config.yaml
d_model: 256
experts_per_token: 2
d_shared_expert: 0
router_score: "softmax"
balance_loss: 0.00893
lr_router: 0.000485
vocab_size: 32768
norm: "rmsnorm"
tie_embeddings: false
grad_clip: 0.5
train_tokens: 647000000
Below are experts of layer 5 (counted from 0) of a mixture-of-experts language model. Rows are named router (the router's row for the expert), down (a neuron's output weights, with its number) and show model dimensions 0-255. Each number is 128 + 24 x the weight over its row's rms, rounded and kept within 0 to 255. Numbers have three digits each.
Before each expert's rows: "raises" lists some tokens whose logits its average output raises strongly, later layers aside. This comes from a sample of Wikipedia text that the model never trained on.

# expert 5
raises: " them,", " him,", " them.", " him.", " them", " it,"
router:140137104142156098129153095179126147106130161138182075121125119130142129156140127127160166111133146116128155119154116138139102081153146112127149058141106138104160156146152100140064157123135142124141139095143133141143118141130132115082090131092122142150116114066113146102153115133122163106174154127128124127123115146128150118099109162112122138139103132100115139144090138126102149121082140050145111166137117133110095078148054136136105145131148120155152157172100115164137142147130123108090096135115163102111074143141124111111127112119156126121118107131163174155063125136124158132148136127107125077194158133097160084099123149133125142122136125109147188128119142142132117108149130139136133133158127130129140173140117133145095130167124086130121145129123111136138155110143118
down0:107109179111088111172165154151138112140162153146133138158123142128142114155129115112118124144124132171104132107117176114122108179105114132109153131139110139095098108166149111130172180134127096153122116131153091139107072125134140125153113120115181145124130157114139133153118127160129143122138102147107101145098148146132132130115150166125112132126146104108154130140143126103139149176106135139064128162148141127136108123145137151130101118082150063132118119142129155122124111154132154140100100149161093139129121171140119131110133154049094101114120142145126088162105119158098135184132140067140115117127108106131092112125116172117117138118172130130129116165092094108143103148137134099087102127181164104102149131133146145123090133159107142095085124126144113190140091161145148
down1:137121136111127136090163119171123137176126139109103142132168134114132119150156136093171119174155115140100095109125139119144081161131152107133108122116141142123098093118140145149122164172136146176165102085213142149142139138070123102125131143109148104096062157155137127149130154106164130110133121125117111127119122118133101131118123150132146135097089150094126138140117125131130128142130144124119152134146110144119147123143145117127170146077133116133141128128138098092113093152133145165092152132137136099144121132097123148112099090105123101106163098126140118102088141094155131160128122128138129132162119137157118181123190165132171138133116149141136170119148108100086132126106150142137128189126129124134128116111136146115102197124138134118098139145138170054088154194147145
down2:119092128096150092085141143135105134152150167165138147161119145144107154116115152130144136103141143140130128090163150125160138159124114132168201097154123149088111164156127161130137160148174153124113144121152170126087159174162175129079144118133110141120158157123116116130118154135136094165147092125170132141115130139185131118133106118125125101100100133122118119117159104124106130116128089133106115152163118172153143103139085114138175117155148106092154147143132099142117094124169074129127111076105149147083113108123149120145156132123106149153125109082158116178115140116123110159169125148179149132093143148088128140127154111113113107129090073132117138146141168105138141095125082138128109116137116174110126172135145127108105154112133115114136130128107140127133091156138160
down3:117155137113115160125083067144122110092127141199127101129142092154138112109116154129123138105177158093161172122100114125149124119119127122131144149114135189111096126106148120154116122123124155127102156075121144114151134161123143132105131114078096113148102106184135088155098115103108078159118115143132152086093155136143188129138163163104108177113166103112093169122170131111101149133175123111127126157124126132124090131080117103153152133112113119118075146108124099124168118093137145085138104106115133111153158134109121169135157093120121155100146137143145168149126139123133092143139110152132104127138149109102129106163134128117105137153170129153141145134114177124146120116151128134114128171182120112140147142155090135140131147155134147137098146112102119154084135113115161
down4:153114112131095142102141174115125086142125120167133140147108136150131169118149173127106157080183107145146125106141155166123147156188114158136154136098105129130143124132098113101140145106128153156189099100149127132096155155186135108121121120158135129098122093149093159124116158111125136076095154146122152160161127156136126105162167144107129142139116102114137128119093110172068130142116143143174104113111160143154096159141130141130126143075129165118118127131120129130127148108115157138119077120146116123103113125094147110120075081155129092102144124182135131164126097170114122126139098123138135112118111155171082116115127113149143142144120139147135096183123120143160096142164116090148144116133144148132132130106142126185150118104149148154123091125160121115121184134144153
down5:115151135133137060140118135143142123095109130097137118082149132141137140165140104125086138114133142122141099145123143125125091110162152163126157102102060170096106104106142132120077091140094145067151140175157145128111160074122152090121111142110069131119134120123131112140157138142128171131101094132102148152130096119144152113136187139093111164084169151115168092182142133135130118142125127096144124123141147116093137118159109144173122131101162126098133120140107124193124121091099147111130090155086163130115088101124163138137120125105179137109123114129122120079131085112167128171123129103148109101126137143139160140095110153133106134147121107107119142155138131118128139112126162149113136127116124142106087121117161108186123153155168127103137135118127131130096143118146121
down6:121132108122123123103123113113122134147143143170136093148111145119144111129067134141094144165085101123161142135125130131160135123140123121131119109162105154100139134093133158083131103122108065088201108105108121131128150129145117086133142121130112105114080118106104166146104165145132172119149129173124100119125121143131126123114125170140110075111102128134120118125194098106109106119156114138113158131119111084146157107111119141097159122147141074168147121107119143145159133145165106147138160120110139146134104101130093169112141091170079117148133145143135136133120124141129104114115120166086157111066148132116137055142143124108141097156108139182136183146085136123127095079138145144152129130101096091127123149119154144134129155127125106120156136132169167102133170098128132
down7:111143133126115128110142129121169115123135060142104111136155144114130166142101157141142140104146131154143164116134106139122111147106083159171115097122130139168150142124116173086145111125118127109104138087119099142118132117111132077115125115174084121131124115115049144157131126099158109092161111125098121113102158105130109137134155141130127092124125115154166101139138184133113154147145148129118130145081122119140173127132119071150131126126135115141121159121139131128135142112100144150082122128103121139154129101113139143155140153153134118156193163097077081124064124152107095179099134088124106133146126139128103128129124176105163128114120162136133134111124137147152115145156086142149141140119107116142142092124149110116160162105101098128095093111071102151139122184114064
down8:125167180143117135079121145135128127158077101123117097154124108128132122148196094132104116075113079130115112141123151144147109109112128118098108165142122127103117167118121133119115095145153148120175146133144163145104135111123118134078087166154116142151110117169119107066184129100144099168112160092108140144110126161104109135123172125133155121092140113100089126148148127139105127119123117171116080155165081103123143124122158108129108131128120124135160158125125164134120174139139151134141121103201126138103148128094116133163065065098153128185114149150117076185147148132137154143172160144106118163123122091117144141111112100113141123126115142164111103124126121140136128122119132133138116141168127135110152088155140125116134138127146154147110131128137122126141152106154122
down9:150097105112157163122150123100122167124133166113116133125091120146143144141100102147112110141130142092160125100126120087136140126141126094135116117140146131132104124188121139119112109106124093125117170112085173131066089085140161141181127136127141105163176092140126089149134111126119095095123107133143086127149153137123118126099119147120139160145128094144122141139135097124129083108129116108112123127101147142109181139147145139139113151130154135103117123123084114158144114108135194173166135114145133148114082096103117111098131104135161162095105166134177101140113128115164154135137184132132131161152137113092108184130129149114111116099134143096133105116073124120158137137161161086120146129125141159155127140125100148150125135148121085158107103109158155090117208151131143
down10:130103123137114100100122075136131086156129110184075153127055141173152161131129115140111126125121134142139121138156139160132100119173147107131127137109164153086174103157111132145130143110125174110103120145095119145183114116136126115140137116127135128176153141174164122154111098146138151132136115159118095144111149136122112149117216124126132120120097130107123162128121120114151191128088115151113126123133157152100100127118108136108191135150140114138133103134126101110113148155120152127139114173094123132146143084123123129097130139143142154141115123120089090146152144098164172138129111079105131093135106125124128134112110094105102119146157125140179133142114096138127167128141100152181097139079148097117156133102109078137144156131113108100174134131110136092131103088126151
down11:130130107174142092134119148126114139165122107136116126136168112125108133073111106102104144124105144109136118129141168129104095135158102137142101065104147130140122133099151125134076140105101115138091122093160112145132100119150179135169100102119146160123119130139146097141114122149155147164120053119126127169142097129071068131126141165111093130103104115142120109096067091139098144078146148138126089133134072128113160163117119171107101160090141138170134121119174093124095135112107110135150136142118111142137141100110108172130096120153128148139130106166130134143154144117134132151117159112137153127100119158094131118097151118141148140130126115148096119171101116135099131147144136138139101127148109176110098116122115159098108133149114108115130147089100167081113090100101090
down12:110171130137113087122099138077083164172155132144130146116122153129132136135128093131148133133143153072132120145151144165108101148144180161090095128082134105155110107158168096122142121086116124144138116074097155126109099118108156127128166096093090111138150166179146140116121128109151161158097108114151157113179153110126118103120089119130139132151124135115117128178109103121152145128113144123133143120145161145144154136123147136105193123096120112126096122119117123123087132103121154125111099131097157178101118126121113171084105146112126096153151115102113112134121124144127087104107119156104122115072141142107124138149120134110163111120100120142113147152079138129122104118110088118078125125158145124165098124110143124126138077143140068134192118132114109134086098155161117
down13:113137186119148133129172100115147147189158139100134147097138121139102158116255146162154144150100160151156134131172098141107149134117146105105147132171140123141126100154181123087118118132162132104117134132106139103159112127146139166153114122151111108116121155148130145160097113103125135075096142113135135157137135116175155108166192087120136132127121129131136094081151140140093155116169141127143151092116133122139085093111164141147105133127119122127125075144122111161106135121143137142113152133156140136146153131114128140130127113148117120101097106166147074123144096114132110120147156104164140149110128130133139134153114139128139136145118147131108127136116105124174128121128129129086168114142105057142109141131157135116163150130117163110080116121130130121125175108132106
down14:084142123151122135119175122151146132114163093091138134145140133116136114140155126141125119096146112078134129098155126071097130115096101135099154126117118119145094101153114164129152129089111117145169097116153137150143110127082141089150105093146151155166150101120119158145111147123123174155154149159118116112121103131114123104117107143168115099145146149147091168112130105103122180125131151095106130118164146076137122105101142188117103104165146147113126137107103134108065173167157121092089117156099133117123117090101108102159146089084108141172076074124139122089095152129129118167134142137104127121124125147079140128106110147124116143123141114109113126143132097157141124160116111138142119090138113113114133096100102115176129141094133155134101119132099117123100178142171102
down15:164128127179152180122124077109164149115138142154096105112136111116114083153056116150160126123167162184090136128177125148138124119143142133109116095155092103133136121152136090137152107130121120146121137110095130139112141122109157116112099129114140130125098124109150098137162140110184101166095141123107121180107131132151113154143129148113076104121154115126170104109139086110171109161126111152156143120121116140159126113167181100112101110126154136106097097140128101141128145137132145089143136113096114140150129128103088123094150082125186166110146137109170134133116148139113134098156096144097120064137101147132170151070141134108142113151128126135146145139140109128152127158133159089123120104161127151153128140139123092145100099120137103128157151110121100138145156099139078
down16:170158142148104120141146109126107155089100151080134132141117098147108148152195149174131127109125122143103150137087140138091159149127071110095160162112114111135122105129118127126101157118117129157149130146108115085133118082155131093136091128121130152102091079115151119140162126131140118069091114117160104077131169158150100128132131112142137136129147110120138143122116113076128122093108080143107099097157144134169159127123135133108089090117117103175117164133130103153114107152125126164137139118101102101160139096164119135122147154139133132137142119070095104126136100076123095133133132135138124098122135111109115172122130100120165146150103151157166138110094167086117101118123127127171097118108129154139134140158123166170130092113129136095105140092092123105154113156176126
down17:128133137113112132116098135156160138137149182135173123108110074127086098154182120146162112153156133122109170072165112102146112114135125122138142119194106156098162136108128137143114139137094132129064129128132118143140146112158087100128161137125144128143125149140144173104131134126090092143093109109136121138143065125126117129162121127155149152142155127148110162145123113145086139130150157156120108159133154158112151107172077128085144097163131143142119135160091141141087167181101118137105125114113124143109112209132065131093093119104122106131133155071119125108116159153130086121141145110167109132153122137099094115151109122164131163096126147114145143145116118119109099164133147147114116117120105132155072106143145126133142137104127132118126133134139103148106129086123126
down18:113108107105154143145068124132129094127139141129119145132085121139151179080058168104104095152186173131087171152147085093088142167085139092125115149139105159153123139149144102141162145161123171131098122150110150145096127117090105097102130120113135119108151135124135182173143152146083130146086118101125108129129116115131103107128158130112116153136140110130129099122105162117148099103120158168117116126182136084138140119117125136136117141149117157131163128078178119138139135112157115138141139116085128153134147122147120129141129135149126113118182151152145132133143133143133166165117128151097149114116143128118109137148132169131154165166112119107054124076154112118130117125150154162136110113130145160144142121159117149175151153098112141130135173120092120118118143119156143
down19:191149155134124140137173124055106170108103143098183180099102123149117126140138089152181104140092136130129063126099160088126100169133156104155124123156137117142173117120109113156105139113129138134093090133117090177081122089126116125110144099083124130136111133099152106158108116113161127107092118114086134152099130136117110095087142120124162128130092096162150123155153145154163138102144120145139131074131123095147154163114097120124127165137116102088159127135134133120109124134108118127102117146118161148169093149126117157153108112117144160148107145096128158140102104167148129126117110134125143121102156116133154103115148126130128136167127118177133126127170123143129120153133140146137128145147117136114118102125122131123151185134133152157136088096145078150071128130093156
down20:174171130140141111112098091122120131163141085160127133165115118076120160094114160130149096131104115123132109124103125152120135148122147104146103149143136094137122099110126106150103168149153065118110132109129148094135117139129120122140134119131129099137141099078142104143125149156133094156105131121149122118135095093149115123131114125109113094104192097098121110100155103188116105135111100146082123137106135119107159189134096150157115083081160108149149144136112162123103137099115128114132133114096118152159130169117133138122161130131133096132131117121132113130109120133159126149144150146151090144111086118119130096176187096127147161188157126136158112155173096164162117107133089138077168093117112120159141139086127093145095123124153117144113119181132115104105135155148157
down21:122103093149138083147119175091165118114118144096116073093156104136119128130095112095156118075136123105146155154108111149124109169150135108128140160158127126140136109144117127113144135136112151108092103114110165071115153121062114118118158111131121101095120138128117103127108101120090164137124110109096120103107117158122127110143079113117069074128124133155141183105136112134096141119156145129098120124106094111161150099135128110124111104132133118115111153129094110094068153136129136132120168086143137141155147142125149108134112122147131128099130121128101111168152101106154173099140075075102143125144105091141139156140142124147088097124111151142096129154130135140114123111155137097139093091190124074090140105114105146163095122124172128090116134124153166146145105112114139
down22:126103122139118172128150106146114212138162111135120122126111099143121117126086139170151168147130122134101125106108110144138129136130072145099082082182120112150129101129151113108171103090129175124129117163127125136131143098130149153097165148167120101095152127148129122131127118130134141126109130105089151104138156134113094104095103154083132162106197070113126127128129091096128138157101161115112097128114133104122138118138116163156159136154113122114147158131094159108139155152129139094133097151157124141128143098124172160166116158121132121138170184082126163106144185097107129105110146118134158136112121126122121165151139136119099142163135128144115119117094128122115182112126154136109177117131124106138088139105172091117112124115160173106123155159094135124119118119151156
down23:158143093126105121135101119163126094134101123119119121154140125164061119108111171122098094133142119097117124114110101164109158142167151151084134141170110151131117119133134139112163136124160105165127184112125126105089132125123135122136132088131116130112137141086138194123117134143104093115134114088147135131141135082173137132154148166107147126151090120122090141133122109148119159124090111151071159110147129113094141131127142102158109148141151114084100104139136118131146143151063099104107126127117141128156128155102103140171114183135163103149110177145105115131125158079156096127130118183105111120147128152126158157109159136146097108121113152117098115112117101119102141146117136136143129140161118105153128133125145144101164112129155126098156158089100154138082175078069124
down24:169111159111135124167147113169130178119073135147099173126084142118107104158088085109128152107163069114122150143148119152117131142167107111126096113096146132145152152157144137147125095162147112134129141117121134103074163122138121126145138139115139111120115126111118140119091120123153157175094171141165161144149111099125120103145181145098130125167136137122131139108189185091128155127152133135094141151156130138109145161166109131097106107108116118126110130103128162121118123119192143156105137155124084096112125127169153142112129121082137144121142104130108152131157146116143118143166136087177125119119131115117109143124112116090115116136124146102048162112129146117075085132113111100123140121103110126106100139141101133124166136090185144148115114110141144111142123128087120
down25:171166135146110107168113097084114091130169124120099141101080152135110123097136102146122151114146109111131156114116157129155135158121132147133121091111127114160151165160115179131157122134114221119161103158124125107173103113144156146122141141159133114109103123112163129143150113102129153163123117132124106096150158066116131136156174111105137112121129151146118085189143143151143101134097130113117128101099119121149158124108129149095126149139171116127142155160153088114143137132124104151145127117158092125153166144111121106141160085150099129089152114149096118136106190125109126138114105127104124106105137134126076131122141159136104112077117157133110141138153133129100107119168151152120170130154088156121121140126104171100117149180141134124157124107153102130120191140099131
down26:089125138115084137099130131129090096147125152149122121144113119139127158168141117112131143122117087135178121129119143134107123136105127111099154137142127115136163131148126136145136153096139109153124091145158136112133130140127115141149125083091135174173094130153116139091171131137165126091137142105150111116141135118093107111104136108139118150140160107100107141084115118164157108040113127118182120158099073086087117161154121137112132171163168127084138148144112133133131085110143127141101124114104115158092099134122129136114131100126128123158146158131123170139126088099148085137149138102104103066114164122079177140132118183139101161083112147126132164125119122125111158120189102139119120069136123127146060106100117107138120119145130093103114106119133122134132102121123131
down27:147162136183165144130130133098169159155105156110117141170113162160105115121128137126092138115098131125100125120113156162135104114150113114140120131190126131128132104125122118155128177102126109126136168120132134128154106108146113093127100126103156112138154147144147119121135140160108115128113122123094117169163138158093120127171128158136146106164158154134119092094173139142146153133127130134094121134151103151149117124105075145111154120134134080102121169090122150144131106131165095114085114121163151084091116113092158093096173105126163172109152136197065147083145113141127148115106107101089183084178189120146147127139111098153148125117129107095119132140115138127103122144144084141119153157126118121124103137143124120141144123122147127106113169127112088109094136142125090
down28:112133123147142107117168149068113100136182128144141129111124121098138102122102128101117125158129126134192110114126108143152160125144099134129125104137169102122095139119123117159143072146118155147106087157151118131095180136151158134107119105091123121097095138129123107141108155129145156135139110127105130129143118119117122163156142104115167127168162104148119128186133054107173154147155112150086144124152129103093086150181164119163104149131103117132177131088110099139097112164153129142124163138097107106173122137126146165107169145148175101181156148137136119147129125166109120103108079129155149127121138098107139151139169145094124162078126103118144101158117119145122111129117123137135145118074138131148149118155118102129146108115138133138130120177103158159107156128147116
down29:106105148132108165087133109145138149162112147123138162138086110098133137142157123131122089131139097139134134108113142116098116128128171171117183144141107138193172109088131154151130120110131123104152120088129094117165110142135122082168111155098151133142100199141109135164123121109120130130115109152075151116116133103163150134112117058111139126138153105123134108107174128104158070139103140110194116111158119114110178151157147113152096131123117134130112166112121163141141175100113139154152135121150158078120110120108186128156169145115154118139093127135149100142145123112118121142150154142149137148170093161123129127158119090109114081080137133124128136155108091131082103103133135162119153146166131148139154101143140101156120131128134129131124182130124147131119108125140111
down30:147130159122141134146143082151108079121080132126173163132113135161118149152111159097150129167135184113165144166084145128149112142112123125158145119091102137166089114129112152164123134133139106166103158138105126144098108142140121168107139154181125170127085128120094131122140113143118138117128128157084067100132137127115182134135103113090116107142118123110122139127122115126145101138130147144103146160181127121160118123146154138130118126125126116151125142156137126100112162130127114140071123112155178149135124142121169147124092099130162153118155109117132130131129146110121123165134127108144132129106107136163120112143123103176162096110156082140140089137066120161177193158091140156111163137110085110108091114128145162093127148083118125121144136140154160121143101107132073
down31:102125119126105129147137165093149091121121118079141135156128088118128127154116084127144144112122179151124137142100105137127131097122102174144093143116121128130109120122118136158105151141154152114134130133092133126133132165140105112154153083127121116107173166118167134124054122107135114109098147100122116131112098138140101136143132138137101121104113082092129131166150130149113121168088173154151127112170127136070128095167106144135083138129125137121116143104071114145126123132167155143123101123140130157123125133118115160163126128116098160141161143104150115126172102129136100097144126127128097134135164153137126133094137132112127116112127121145159153103131127121109093174071172072109146169101132152088120153103105112108180105173127121155144195103138168169151160129152072
down32:108118099154144153134157138135108143110146125147131080150122126144113106127152102101161161135113125106188135121140137105133103139115128094111129112084123092121159110115128157096137156143108117155144138135138103075105151115141122118130186158121189083182162100161145141168147133130122060122162125161106122081137065089139139143089102125109158100138138140110166133123119136140131131175130176137095127148160094110125167142120098135143109158131132144132124119143145112173157123146081099128107154118081154133117167102100164083098118108139143131152117124111124140148175131163134177167139136135103123120130146125149101134094112126078146161163151102136123145134117141092118139122112140178131134136135129112114125072121129150148138093153141145112142113143097110162123115078147110
down33:104168165102110116117125138129137120095134151148145151105150121140082148130124164100117108160088095120159159121123134147110094132135131166141112101101115093147121150092111119104132111160152142153141114140102164104180112125156160127111119141089124173123125128086087171176129145155168147127174116109100106138118130073100101154122162110096149129112149126111160171134145134148097094102113126091105087129130171182134103098087160131091137098153146116104126136153127133133109096082128083096114099118120129121157118065107108133143125063134096131134129159138170143148142107162121122127138148137144085135178134131120078115145167130129141098116173121158114129118138113120107103107112156104138102114111151136115133110115140115116144159103148135121132133134117132095194122159112142
down34:165093132153140141161141092109113158160122108132156106161158107109143143149194102123107125141102131106080162120170183120112115121095131120166157112156136136098138114113105129148142105180093132148093119119119123095144121166129135127106119114102137154108128101144100148146111147146151122113093174115128110131098146136124156089116151115111116134183133118141102138194171128156101117168142126124137113135102143122137118157126107156124143149129108155102109117179121146087135132096132145145115067116154101119165122113147168112138151108115090061159161108121125092139143130121154143179081115161116109124117156138107165171113159108168135110144115153113155135126131078084146138115096118121154162158118127140131127085140155136137131124102135128100106087151138175114147101139121149
down35:132081146123125142135121082121089141144138102099100090151130135181137127145127141166101142157164108178096179144137108129138120120152108148140118153116141121115064095134122153150119137112130123101108165094119124106074091096117135132113137126086162130137091116151152145125097151096114152087114127130128162153161133158088084125142115112133123138136118121090147131167142102090153145132116127145108169130099114149130137104094144138118108108136087147144106140116125140150154104077152072084140128112113159111056131129139130134136157117112169104177120135088140099154124124136146128115132173123093120130128127146115121085092147144161114150122105147099179094172173111152103106112128125151107120111126146146137126138068129137164121144156077127127094094124122139123161127115114093
down36:149133146132154126102129173097160123134090154118117105120118137126085157128147093090149148130166125123086132094122082134154106143142098147119143093073126133140161055118121125148187158119095156140065123135148121163153088161116102104120130156142082152130131101120088109102120163126105121143115121117136133118147130129089165135134129118114076143123089122123132151134105111143128168135116100133121129139125109102147099112137157163104105127165145126122087108168129145169138103073157166123138167168104094160128121134129114086141141127145108176153110143141135125178088122082139142164143125141129126154136144088114108122142131115124119137157123131132118117141129129052133110144163079119069173166083138140142151146114121151157156147141142116125153138116139113107133144116128118
down37:132125091106137149151152113124154117095120138082126091141098139169125109141115076139142121130114143119102109146078142133178167104144144103125129133124131130129095115098119090090068170091139111151101107149146129128144127143109117136113146126168118166130100122115095140198136130133142153130156089141126103102147131140157111115168115129112137121123134136149092102131092107099098147159083151175162104099141111147106140139106106143165091118148140110165122122145111126087125132125149129101114129125143156134099163105184127117135137083111124145094110159158106130119116144149125112112131102109128121180113115131115159160099140138134150137132085108151098175166142103075116104110135131155111150117127075120140150093129104102110172146069098080134161115131136076146171105154131144
down38:134120165096165118144130155103140104122147116184030137145125118124112057167159135139148099094144142157135121120124139124121136153109110138162124163164101081140138079102128118170102083130148145172129159125125115120128135152116146130129137110132158096139128126142152153121151130168117156122115074094107123119122114134144120122188169116142082102117149111133171135126145106107123101144104129131132127135091077109112165115127108134155110159166106126137137108141143132086113112112156174124151104171093119147127108118107191129121099137113139105115096118129121138114145083107129078150109147161144144126124134166176095125122097123154104102135121114159126118136134112083134138088125141144151131158096090139138083171167114124104119112133121145168154113121137120127133154148166137
down39:130091134170126082095141111133150124132116128095108106115085113147116135123134144143125113177120146148120140178132167125154113146162139149093113124126138123120121123115129115097102154102163122150115111110105134151112152148133161122108095105109125118097126143087122138139125129072133117174138161138139132121157096138126142134143130189172101149113149095134120164143152135114172163097117125176148163176119102109117132099149120121118140136144154164136118143162113161110135124134099073149144117137116101134123177104154181094111157122155088196086120130110158153129105139145128161150147182142114098097119133133133115149149092112118124132125109119108155084116117102156152105168132169110129134144149124102156101144201125139150133054135132138166094111155101101140129105143129162
down40:140133112147173117111122110149142146145143134110115076121120150108091106123107172106082120124150118117104096125093137102107093154112123167122152172138089148160097135149140163128099108152128144079139097090103129152132104135141132167067158142122155121165110168104101149114092128147122128174116143120158120139117140099132131131136123114153095090117123083142125099093124098095102090116131102137107128070094132087142089161160106129129159140113088173162130108108134110125149139155126120107074099139111127111131154092128124129128126068115117123149139140132135097125139096124149186107100074106140115119174141127152108166168100140102118161149123162127171142087084124107112124135156157151092130117120126114136115124135115139137140075110119106176160128116122124130133103141087125
down41:163110141108113158141151128138109131098142146141128150111164082064107144133177122140138132140116161143126123167122135145113134122100112158111141150138110164128113138122149081160153156111145133125145182136099127130137113141112127150116086153099105101104146135167127126136174204113144108125108130139136159137116124118148139143158165136145138126119099133128088170131143113134121097162108161137136112147139101131159152135120145149105154137135165137145160105076101127126086119122129123121120167173140151129167150078159137113119128143103095119154123100158093124100110075161140164145110147141158116142133091141148063135148174127118084129100139103152142149121149178164121171114193141117123145124097135138130129099125140105141075106101106068150127083126156133101111107110124096
down42:127146122163164119144099114128108092113116142126096123108146093111109129193075186164097153131108143131091132119137142108091122156099102161127127128130179129125173130127159118130107140099129150122117097112130119111098126106124170131121135164152159136116190134124117157087122163127110142105153154171097123138104125149155145159054118095110069136136100135170124164129101126122120160139123124166116109139154096124075133089134127087104094162134168132125126140130126102135124123121108119127100090159152117092111142181141103137089158112143161098150153142143151147105125112111134141111135149180125133111098155114140127101117102129148135142122126121110132161118122103127124123084091168131114114150128151113114162081087107132132115158101162097149130147144121138090127143138096192
down43:157083128100158135132118134093099121139137140171127107125137123130095131134183160157123116123112087141133119129119128132156123097115131189155153116125119075102104148101125146139093167136150143142106148167170159139137120092126096138153105133126142077128142135106129120139117164105112100120126119136094113112105149146128104117154149155122145137132075150108143133113169169091123090134170169136118108127137138134117078141090159161090087128152081149094152160143132163150141147148103144131079106103108140088178115129128113127103131151090106134115133120109124107102135157136103140184134102124151129131079110128119132118103083169114132048103123081127166134098131109126148095124133064127122109094120133098156114142106105153129118126094121097138158122140134146148119116081137143
down44:100152116112142168145129189119138118132123088118111161126139148088160135151109078100098111180117165164137122123153112143153179112149120092161132150165126116087147129104073141092124134098124149092111138107132130139150105113116116125153165162125137175112081099136139105122179138127086150123153155129157106123140116073159099147116128115104137139125133108139167156109115141081122127107121111095128090161164082133142117135137114135141138140116106135149129107150161088130083091110118104083072121096134115126144112138103169145130143111129136139141099078142126129156126132136091123129117143162097136110151132130162099102149115130133127135164117164145181130121123123132161091154123143083126131097142107095090109146162113159128144123151158109145125176108096097159086135127095146
down45:096148108147136130128128117139134129131094134118146116176135129151154102096131174154123106103181082134153123151169129123117097153122089127190133174137115152154142078086119134145136142136190096123141132113111184145138136113130099154122125113151069130135098118140156103114127115098118144134122137153106125141205093140125084133091179124144093115157159149131169122163100139133147129113129188159118143131103101111118113155135156113132140149104162114139132114146127142142121140143158137113174093091125137124148156120155116175144180119117113089111078146144155150119119118100112157134158133107122135144145116099089141156134082129130080132137157117119090136131085163128127155156121164160147123123130147126147136113115145162155152073148142130150153154148126115161161125150129108
down46:166120138102126162118189122099161133108153160127112120113140129141128134113103113150098136127154105176121123168149153117132162106160161110136085123145113109145119099132106100169144150171107144146151143100109134139140094107154163127162116075175115158156146129136101147093119104131110108160127137141098147115128090175116119120160089142121105136128111119135127116159110135101148159135118137123134145139158136126118170126156120097086147126122130119108118138144097078149068129091104141152134115138121144090127079101083178166107142166116071130130132153179122176127145136111125144089121148117174144102102140140142158156141110106118100148140166127201158108085179134102137154117172133155091119102086136155137149123142115152133136132139135145091117115136098122137126128114104130
down47:098168142111095115125082138121165150118119112119150117144090108153089149136106134110126153101166136183125125106137135136082121107142141158129114158157156125087130122179164140100095103157118142151135091139158122127107123110097136150164148098134147105144088136188124087118123100135100099106048119101118113092120115115124096161107109194127136159148136150169151131123163129151195113163113122148141130146131125112152140179132159145108125113129130119104123120179123133129104150088176116135122135134142134084115141111123091144170162126154127154155139106110100120105120091137105094115116165143192072140146098167149109126168122116087146144138110116148120101145137113125101157122121133129125117132120117145114133134134077118133105074131119096133126124147125145113145153118093139
down48:155145140091097133136127080133159130108124127099124112158126082166148086144141164128108148133140131118127069171155140156131141128117120124118122122074085105091130141120137130152098121138093151118136074128135114149112089170098118140109121143140141148150135109157156176109128135125131131148158140129093112122113105092121117080126176121127172064113132148133118128136137165162118122121137138129151110150106110120149078086127131064141148146110140150147121149085151142120156152096166125159149183137138077141147125133096115181142136156135150195151128149124122142137105139129165132117141119168207133158144125134120121151138173150142098099121128114127135121119077130139108078129100157105114164122152164119117127164111145127132127122090129127109131080118098086133125115130133117
down49:138156142116139103143143120140090122155102114150186119138113107110152140120129156106147150126138145107131095082141136127164118130147148139091145155167092129120132184142104088105102119145103177160165142116092145128142130123142043150127102120093137145128096062087128154111085181104161126137100113101128161114115106155123101151112134084121153100114151132142128109105128107096171151150132117112122121123114122100130136137097136108111127121141157129122094107131119119144106101134085172111167104139173133129113158142166155128153101150108111142114185134171157146097092102157106114131179134138118104170156118118106097103102103112128130088125132131119153120127114081158111105119133101182146124147097101125111132089090138117099099113159105146105131103130124161125127109166122130
down50:140071162123117151125177135104062097110143156115142140157086194102123121111139090134143179090119135121126100128155146123091124110152120140106146112136137147108100160137114128123139122135145123126115106117144139103155125093138097134119147140105068143129153136151108159125141126130092127138195104129144131117144084119139090106127131121123078143149123133114160119143143178135144079126142081127091077150127111102122128120146154113156107149139160128113126156147133114096155186125128161130140138096128133151109165087155107109137107103092128138114128117185131122113094120124097116087109130091131117125145118133160113105090142107098128166121135114111126149144121105150141152110116124104144185130136090104167135138103102108166117099081126165134111128095095179064104124119147107
down51:149109133141134123126124174114107096128148109099159110147109143133153112101135109124137175092158109079138083118140106167147167126108142160161103096138148127137163133151164150101111133137131083123137102108124166117141119178135077164109131165142142158093115173129075156128171131118144131131134112157086109136151144146112162143108213116080120114128161115097157116119145146098118120143095137119138097121135125127154139147118122155106125126134114108094107142102132126105087136161116096097127077134092145137132118147168116113134092098142145112129158133122118091149106116126161169119142172127169148143139125143134208122133133146141124095147127139125183108089152129136062113115132141138137128200126110127132132163136142103149128088131118119109092134115129116139119164121143108
down52:127141117131152161107106138134154111167151098119123122112134149143169120144125087146084093142102188103133098111123089141106146096141064112144113158132084143141138175173154102102123149162131188142134098127119154102097147107115161154124118104115081071124127132124120154130101118148152123102106136164137169131157118128132140155091121105134094177128113147144132141131120105149146141146115141080138136129158131135130129114101103161148103118107143135123137193110109151112102124101145120155107148087119142148161119142152150124118128113124114163112119163120139125123150147085102134104083143133127132102154124146136154087089118175104146084125150165138129112152148137127126113099156100174151100156126128102088100127148169115144129122129099136139146139131131073043161098134109133
down53:118143061107128140144149146161099147081133095147160104079112160099165105109186145162121154118139136126100143111112123098158107170097123133132136116145129124131072113121129091096109133124171138136061114139099137134140151151139114101104097138177127140107132106131148115113138126134139113154123119081121113141127136128132122152128160100151148163136109128068198106150138125178126163095105103132159131109136159115146152159124110129116110098141120114129125144120153127098177145108156152127097175164150138086144159115123112154079123104093132134160103125162136134141133148129165116131123168109093115108128112126162172131101128136123078117097119126134106166095096144192131109150093130141109091153133157138095092135123120141132148111118132111089139112152135182120142130133117106
down54:100160121099134122122133130111122123119169137146155136159134093121105113132088168108133065177137099115144153090113151102131097142153116115143128132121139156094098142165090159142106148104125109155095103113081104120151095112134144132175133147190097130110133122140124097139140156104105110155137146133130150154136114129105146114147124152118162162087129130157082104114132157149128162111087096072162108185106111104098130095133108138137080145139133125129140109133121158087092141143144136121147145114094108170099136108119131113127139155175153101114143135116142144155123129119130154081121088148112134088086123110143123137122155154074159070162135136151152162139091130081088101142110145148135083137109142089133137107181103123123124100108127139149118159133112153137098138112118096